Weights of a small mixture-of-experts language model, trained from scratch on English Wikipedia.
Size: 8 layers, width 128, vocabulary 4096, 14M parameters.
Experts: 48 ReLU neurons an expert, 3 picks a token, a softmax router.
Below are experts of layer 3 (counted from 0) of a mixture-of-experts language model. Rows are named router (the router's row for the expert), up (a neuron's input weights, with its number) and show model dimensions 0-127. Each number is 500 + 40 x the weight over its row's rms, rounded and kept within 0 to 999. Numbers have three digits each.
After each expert's rows: "mostly gets" lists some tokens that are sent to it at least half of the time. This comes from a sample of Wikipedia text that the model never trained on.

# expert 48
router:489428524502519474580478476458500505566466537483522488484509477567634531457525469523544482487532522522561552562544538503529509518494472477498527483519516529500516435537539539503500434496545463493521513551454594552550509501532470513522534518471496457504540512439538545466540442495508522463356462564561522509499455516487484431561478490525482515443496420511459568479513521502527492414510
up0:506447508511504496463516572539431458475465500526538459485505489500478520550427503503522494473555532563555471554526501498474495521546498471406544507535469516516593417465483516449445525481537508516556544513532511512518509500488485529539456480437539497550459517493452549535519574570523480502413530483506641512535469499553467490497428520497592562436513544463501455532504544429535529482508
up1:485495513506484493495546536574450542503534510496505480495475510498484424465510469459486523478479520445477459469464553525542421474511546535470554516577484486519494465490467441496461529525531488546501464436486412449569549500495461483560479486474471581518476569558556457552475443434448527536540468528434550576462505505489515529484554420502485579511541531527551453438515572453538417507527
up2:537475542529543431507486507466426508547480448532433505532518522491467451429545466555477452509434546437571528544522559445547459504546510477542467502586516518496494425480456527488510514525458484476508510444542564508516539565510509534547501538490464580569523524471454522473486464455494544467500407457529547513490515511525507570503476487547540566486597526569506518467528516444515458448548
up3:538420471528586474558509439508504513520469472502542549506492505542506460458517481414544502451535494565468534518501500455601485497573514553459493463540498483502562443508489518482444466473500560549461499530595556467558482531489460515556491473510488514493480575509505606489440475578509536548476534569507573475510527502510552461524490463560446498469538538509507479401485542485543523510507
up4:588465481583518480503552492546455492493513474453486525520458573482530467525454490418510555519518528486500498466528495496505444562558531546455539577528482481496519433524503471443544495502606518522579456436481435482539476534507521513543452471502451570520456516584519525567496451447469491508512514526497577534428420489554492515473575525530544494518486498472526499444532547440507459536508
up5:479516460510507534459542503567424504542528459504460561538427546530435440537487485429405489482474481545456523464495527476524483516532496553459522555534442393539560465494468451446531498501566481485531497439510467457547523505450509446572483533490406466563459473488527556561447474486485554527503510534451556607480477517540477547501500489526458499474484494452540514488560536513497491501495
up6:505410563568525455471547496466492532519535471528510492457538545479561495522527476528487428467476566534518576542474510470517462551543467508504534477503534495519538589495533482499527434512563453479500521506544480480547594513543575563496464454514457503523458511584534469539537459516489541512448451499490548473484393469509441511517522514439467521478518422577501527446552508460473428463530
mostly gets: " N", " Kn", " Sm", " Soc", "AS", "iger"

# expert 99
router:455512555487446555480496528495521520488495490535509499529554459469503517495521511467449393617540452440486477510510434546450510511494455473520449572527461526507467523520578550523531453501484565514481557508496571500488490499422490578495521438511525418520466495463496464472543487522583503469480545522503487498502575570457539484489554532509420476472478510389453469513469481524533491578494
up0:564416479544545466502586484515471552512542520447523542523507506526474474578458474470509500509523548474492515489477521502561461498586505483489528470540494466454532479493468442478540540495509499521580504453516467440551554517491480446533449546530400508551558500509510535534506417498477549559482451506438605547472501460608499545489527493518483492491565503489537471424519543473439502550461
up1:554455421528529506509534463519452540498477482443453513473474517529507452540461434421538515461504498503487545521501493430527444545600549523470501598569492495474540406512456474422460500471512494492528533506549475454562528556541477472603511497448466537502467535510541534563544494453513523541428485483423562546502476496553535534500518510525467521467546471507559461445537532465513489478476
up2:547469466552519500506538459531462510515510490482450531547461531466473436529437499515475459527509517426519524561485490436491482492617488508479527496538519516442565466481463451502505540493504470485541387467548502478553578483505534525572480530515488511548474528576549557542487498436455487501435442483460552554481509461538486535501460489532524537519595474450540519433500588432534485461454
up3:512416482534576431526497516523457505512578517484474512588482502525409444509430445509564542485507520535505519502518491478527484522559559545501551511475503477519535448466484407431528534456570507492498463455511492440499544542437492518525492509503463507516418488491487512554446479467455509517501507541410515578519454477607474513484545474529539543535523506564493471527510579457528452535459
up4:520442487504496449471541512522444524539460513505454536514451558479492510526445474530446528468497588528513525476531533453581489502578495537479520499518480531432564428441457468461505529500558457481540459484521445442559529527531499457482498534468401484575498466452530555563509409481490519597504486467455527562459442466528472573499522543569541494543497458468516533467481536445507526491524
up5:558475468518519388489571509543455539541525500499469528540493546523494419593416439462533472504539580505492510526470516489533458532528484480440532512556484506505550454538494461461522511458519504534551493452516449417577561495557529503577533514519466506484543500478530512562465453481501532533471483540461529529479472509587460528561450541536520528505501480533559502475504543423539493418536
up6:508462497542513467489498461548490470519508438476423531480483473520487400510470460499466513434495589536437555475532508480576485500543525501482497547506555457508500413527452488468514518547524508575492512466562519447528542488469522465627504497527455479508424594510524519525500480458458506521489481550466540535453428453540475581512488508539530573523516498516522513481568526398459474495471
mostly gets: " 1984", " 1930", " 1983", " 1985", " 2020", " 2004"

# expert 100
router:469505461498531480499553521482534568493504474490553485507535502482443485459543499545513407552475472447467454421470476508499484560500569471446520444479494447542461463540506489528531501543506549526489410508502502544559503445498539436476492497513541478481542494442524565551511571553510501488392538553507568534419540487529551563533512477477466500475446501437595544446490495518468444433489
up0:523513513500449378476500433531485492479541508430407565516477527608492531521439499473533507507520528453462460446476490516541452430550546428472512562492503548503539482487547548466557514583500528472456484438528463455473469480466509606492527576504465501528495522529539539493504447493511518483507508479476484539501518499559510503493459474526551499493525430554532462531600525497487434539460
up1:462529441502520468438467526530505550483454571471472463556509534498507489501455453461550540550573495457484475452547478544511539507482479577550511483563544481479512573470571461491528499471528503484550449481474559487477554487398480557448410423524486513464498552493490483538481541502489558522501549553439515591483513489559540510452496538538515512494494490552523509448481557483430446451419
up2:526527470508474461376581522492514421511473457504520558442496455495465520539574529521546486446506464519493487521555496479556512540576530538460631507444527466480498470467534543496433517483532518526529543465419539506557596435541489517493536534532525494523431565537523530501484534556502516533500522411482487467458496527484488475507485458518510524517512504567507518477517534463464421486444
up3:532433457516475538466493466515454513516529518550503491500521448562488498511444489486452465496519506517443455512535483463484519505519490512397536480466530515449523468566479537495509584425475475593603486481532478473414444520521475502494530540551505465549463501486400517605531447511517561466486467446484552459512436506489489519560526487500591598475498519441507542532564486508509500510479
up4:539543539536442491495489522513435461512486430524515498500477575475534495488433504500525561450484568485466457420433516501522449507449558535440502554483559498471506495473485521430534484450518450489530433452455551475440447486483521530475490448480516489513516471517588446581469490539518511519527500603544515510538546472547505508496527487618515496455508560477533538440512526469514466457404
up5:499532561509580481508493491499471494465428518527521526489545466465493475520444446469532498565572476478482546527512466553514492487519522528554530505479570512528503424415522461491471421500532474474468491418449532492574535494541472500521496607517465485482481501455562563485469522547488542488422545491472543630524459570540549522472419485502470563481477472522508497503532535533475434464535
up6:534490495569447479506484499533472482516512515504504487521521519463484447463401486527491564492505476502467460458502531475587435521531463468545565459522555469515484533428469429478497485522562494492523461411516524519538505531523559523486403496526544458449449477485484458497502496453444551448528518537442517527433533617588517523545548503503531478497500520510537501485564530482569478447397
mostly gets: "200", " 195", " 194", "born", "199", "000"

# expert 33
router:548470543496460448579475516477503569476539497479504488549423526504575542520427480554586578512551510534428464502544440528581538469476472454568461496541488522494499519506545535413542483488469498462503607507484390421505484470527449457522488557527546490497480516467494522487493495517547507505540544464502495502459450564466497507501543459486542509497470546481537598473514485480480528449505
up0:527449481548544408573454422474516530482457533459429537503488586434521489523466449502509547463502497554507534497524451472508470553596464436518520574588554531537510447444504550478512537516546514519554458459555518457526493493406487498488525511501515525540578527488490504518486435502464520560557439468440492560545447506569422515500512530495530506507484498486536481483522503504476496451539
up1:464477487536506441502501483522416517483511526502462444485443461545481531546495509504461551389514560433504464524493565500546489463493466465509540466526517524576471562550480494499583514487509551530558534517420536480478476466496531480553493514498536526563474461587502471536525471464525525583491510569498539493587438475513481469489529542577531517438416531480558590441501521509496508458476
up2:557412537485478490432517455506494496570561558513483482436405477456571488499511431492464508486435532521528495469528542536545472512521453474507500460482492499510533525541541505538533559497480550483506491463485461493440484510496557567537466486490484529582480540484503526519471482489455526576410479518518533517508558484531559562497578504499532528472512509552538405492500503442512365433475
up3:507533477467521478493517433502474518489547474483473584533497537581493496479536417522419531480484550539455466544474493482552544510503541501520524517525469490510574498552431458501455453446575530548480447501539440464537487508443518479497555496498419558525483491494531496478430452455452531496501422620507555551498494443457506484552493454589467512469483491473460550459510547485587484483500
up4:554468479499464480443539442452419545536462498465526534487575581462550500552455449443493519587502522408512528493466444496513473543524507485448525463513530528573465484471400523503513528561504451471513504476519561507505546523564529470503472496457553547503495478504554456500471518516523437528583538475450500535488546530503408521492535482485498506486556505525548555532536491468580545430553
up5:486489427461517495424519449513490429429490475503508539517520466507494424491484464530478462421498425508512537545538478483527505558532501505458538524515452449578513512505504494462542468560521483474518449421548487557547511462515515504439533494494500493494434494481495577504441480538486540534464598586445575575391499526502437546500532537498511534506558527482486536508487524467517535590470
up6:554432503513490438467479391542471510521472448470449544577491566530500516479432453472507474481555558474471472531535535521517509545501448564466446488479472514518473436461465507503517465460533512483483510492483503474561503511539511526474442536451512508522526547525541488545517479480495532607566519456491523472437445552520541507503504608547540454506607557515443426471521522461534438483503
mostly gets: " aff", " Ap", "osp", "C", "arm", "mp"

# expert 98
router:460495541500474542497507522485506527545567498515505491475526503450521525499498509510478388601578461500490447498510427526456504478494460493531453561509460529521464507501551531529582450553490575507463563520517556503519492513431483619485512451501550429526423501512469469473566491542555522475476499494486499514527564495464560478498487545499444478551481527384458491539479497518545519593502
up0:519434526510507416518594474530425555474526480509528525476518528504496453597434452427543477460492530507479462512524621467527515537543497483467546553569522495546478482512502381439513488506515533549506497460492439459548519475446507454487466485489470525533466531532538529545446469480489542484444445555429532538506438499580485495484507491544490522532497466492514464493555503427452506494458
up1:565474459514568473497525443598459525479530533478463524486472515472485421489491428462526548435513561516483535471501475467506498471612425526459531602500526487495554488509506523404504558488488481571508529439526475462524552547492474488529451496511481496476499582528522511576464428508478518540499494518464526512461516480573490546506484497503525555564592487481508464508504554504549491591505
up2:560469482523553482503498535556457524541491517491505561538435494564552494567462415503494504504538567455486565453513542486511501477546582477434513518484484498504559452481475474460537505450484476488547493472532480444544551478495484493530439527517499534507436498507547597550426437474449570533444487492485604513530479523508531527516522489565486463477550447504531470424559589456541472508469
up3:502497488492449433472488402569471517528506453454520525558451521519463469587478452489497485522511510547491508507513508485489450513592528521497504514437502502521531488472432498437483464533561450531559501492549472392543520496546556481495451552545505481513476570546557528597486470484539490535442464484490556532487454484525470495549452477610534572472503497495501460444468573454522444491470
up4:536461492521508468465538448507412512536489482502489511461463503508501460487458499448456461485509545516466468520493505512534519447593511414451558461471543500488549422494513433452471556526583494519502529520562470476594530521462502492516528457505434480527463569517533489584526445540479540540483449529478575553493458526591470484519464524574520542470572484503552532508581552453515491451494
up5:521458469471525463508527431527455537550550444471479565551521536455524411502470478438500500450469568483503568490492556494586458525517495538483576514529526471463534450526471469451508530545512540496523432474542432429561548569525480505567480516507451511542510494527575569542489479485456511528470417494504567536455496481473489517475461505538499523527581488471549486436600517487520484459507
up6:522463444544586508494565432484443533511518525423450549514476523546542495477520466470505505523511534489507489501533537429539479509497511525487529559492550442485488446512491483439521469529572463559479471432517482504582533562520450515493503538470469455546466516464532559562490452459500545518424478488429531504449448539540454584484488494565506538503528486494546445457584557423549459442487
mostly gets: " March", " MF", " January", " Pl", " February", " Second"

# expert 122
router:462515504561498493449509471547416521545518420512512597504500527542488443530415520470482437449436555426483485497461566546488513590473543490489558479520454474477480514546481532448465513503540479478504521516446458450484531560490532480562532494453443544572518504495572537490481495491514517565428482526510516471520518443510454492433506489464512484566450477514526573442486511433560492448555
up0:520499634565500470401515482523439484528534504540441548486483471519432537481479484446443534457391458517495444448492479510518510543507434538458448484564458538528469492448471477473507473480512468511490522517487407471508514451515475468512554458478417472451507457475506536542441511421505519540468418601508531525511478488473531453463490451468447479501498517481510523493515510416494485517511
up1:493516556560502522392510469489425482501541429402478588528466486505517409508410516578442501527473519479522450493489467491503521528502451543485385497597503458496488485588533485470507497571549536484475476510449420473523522463525539496566466556507475468475488502483519515513534481469510531466548507546475521513489504503474479455447486458521430510496480588529480474460530514459512482473545
up2:536474556499592462488555444482430539494496569488459488556469493497514449575489480528489545578564561461503462431549503542506520500511512495458500518508584512512522486488502449466536488545490490481517449440522519402521512502489526543514510445554516530419514538530485552610531425514527510493484474582451559520424430511516491543468494428474437473501523460465506477472544549495474499495463
up3:526496553463445498558552519511486508506548499490456520439514485497468446484513491526491529449480482574427520513499484481562573481467544467575563494528499451481527483467536502476464454470535370549507542481554485480530537521491530580513508503517504436510535499531636508492546511494515487428441503534513536468447461560494490526450542600411484468503491465536438516496479507555478453549492
up4:497490561485486544584525501497483483475489472476548571483486528555513372531451509417530477479457522492492477511533483493492509490517444492501384490504505479513461493636427527525489512477536522569510517529474531471529461495540573541525560510565512461534442507546501492519554427508554513542553538539528540501455444488521545518500454533522539477529499523470456514533599496422509470476533
up5:451493458469474512494483504464463546546512497544457412505516429522568458564442490524488584478515607501509558478517523494522493494492510557511445493500505517507480492578411488486476557411489491521566459479559452508499475565368497512506531487477525500504587529468552501479545450462505457507418487409471506501495455413498477521485499475522530577508528507518472493515529532440499485496513
up6:513525531505493521538504420531459479490546465466498449522512393508465463485499485472458488483448553496508564446491543522533538457472472372527507526477462479529425470493564460464477511497568485520541518485536464516477595497494476527492476569507477503487523547612470519476454459442508481499419517403438506481564451478505491417485504409449507479531463501504554504493532520490531514551528
mostly gets: " among", " with", " using", " although", " are", " while"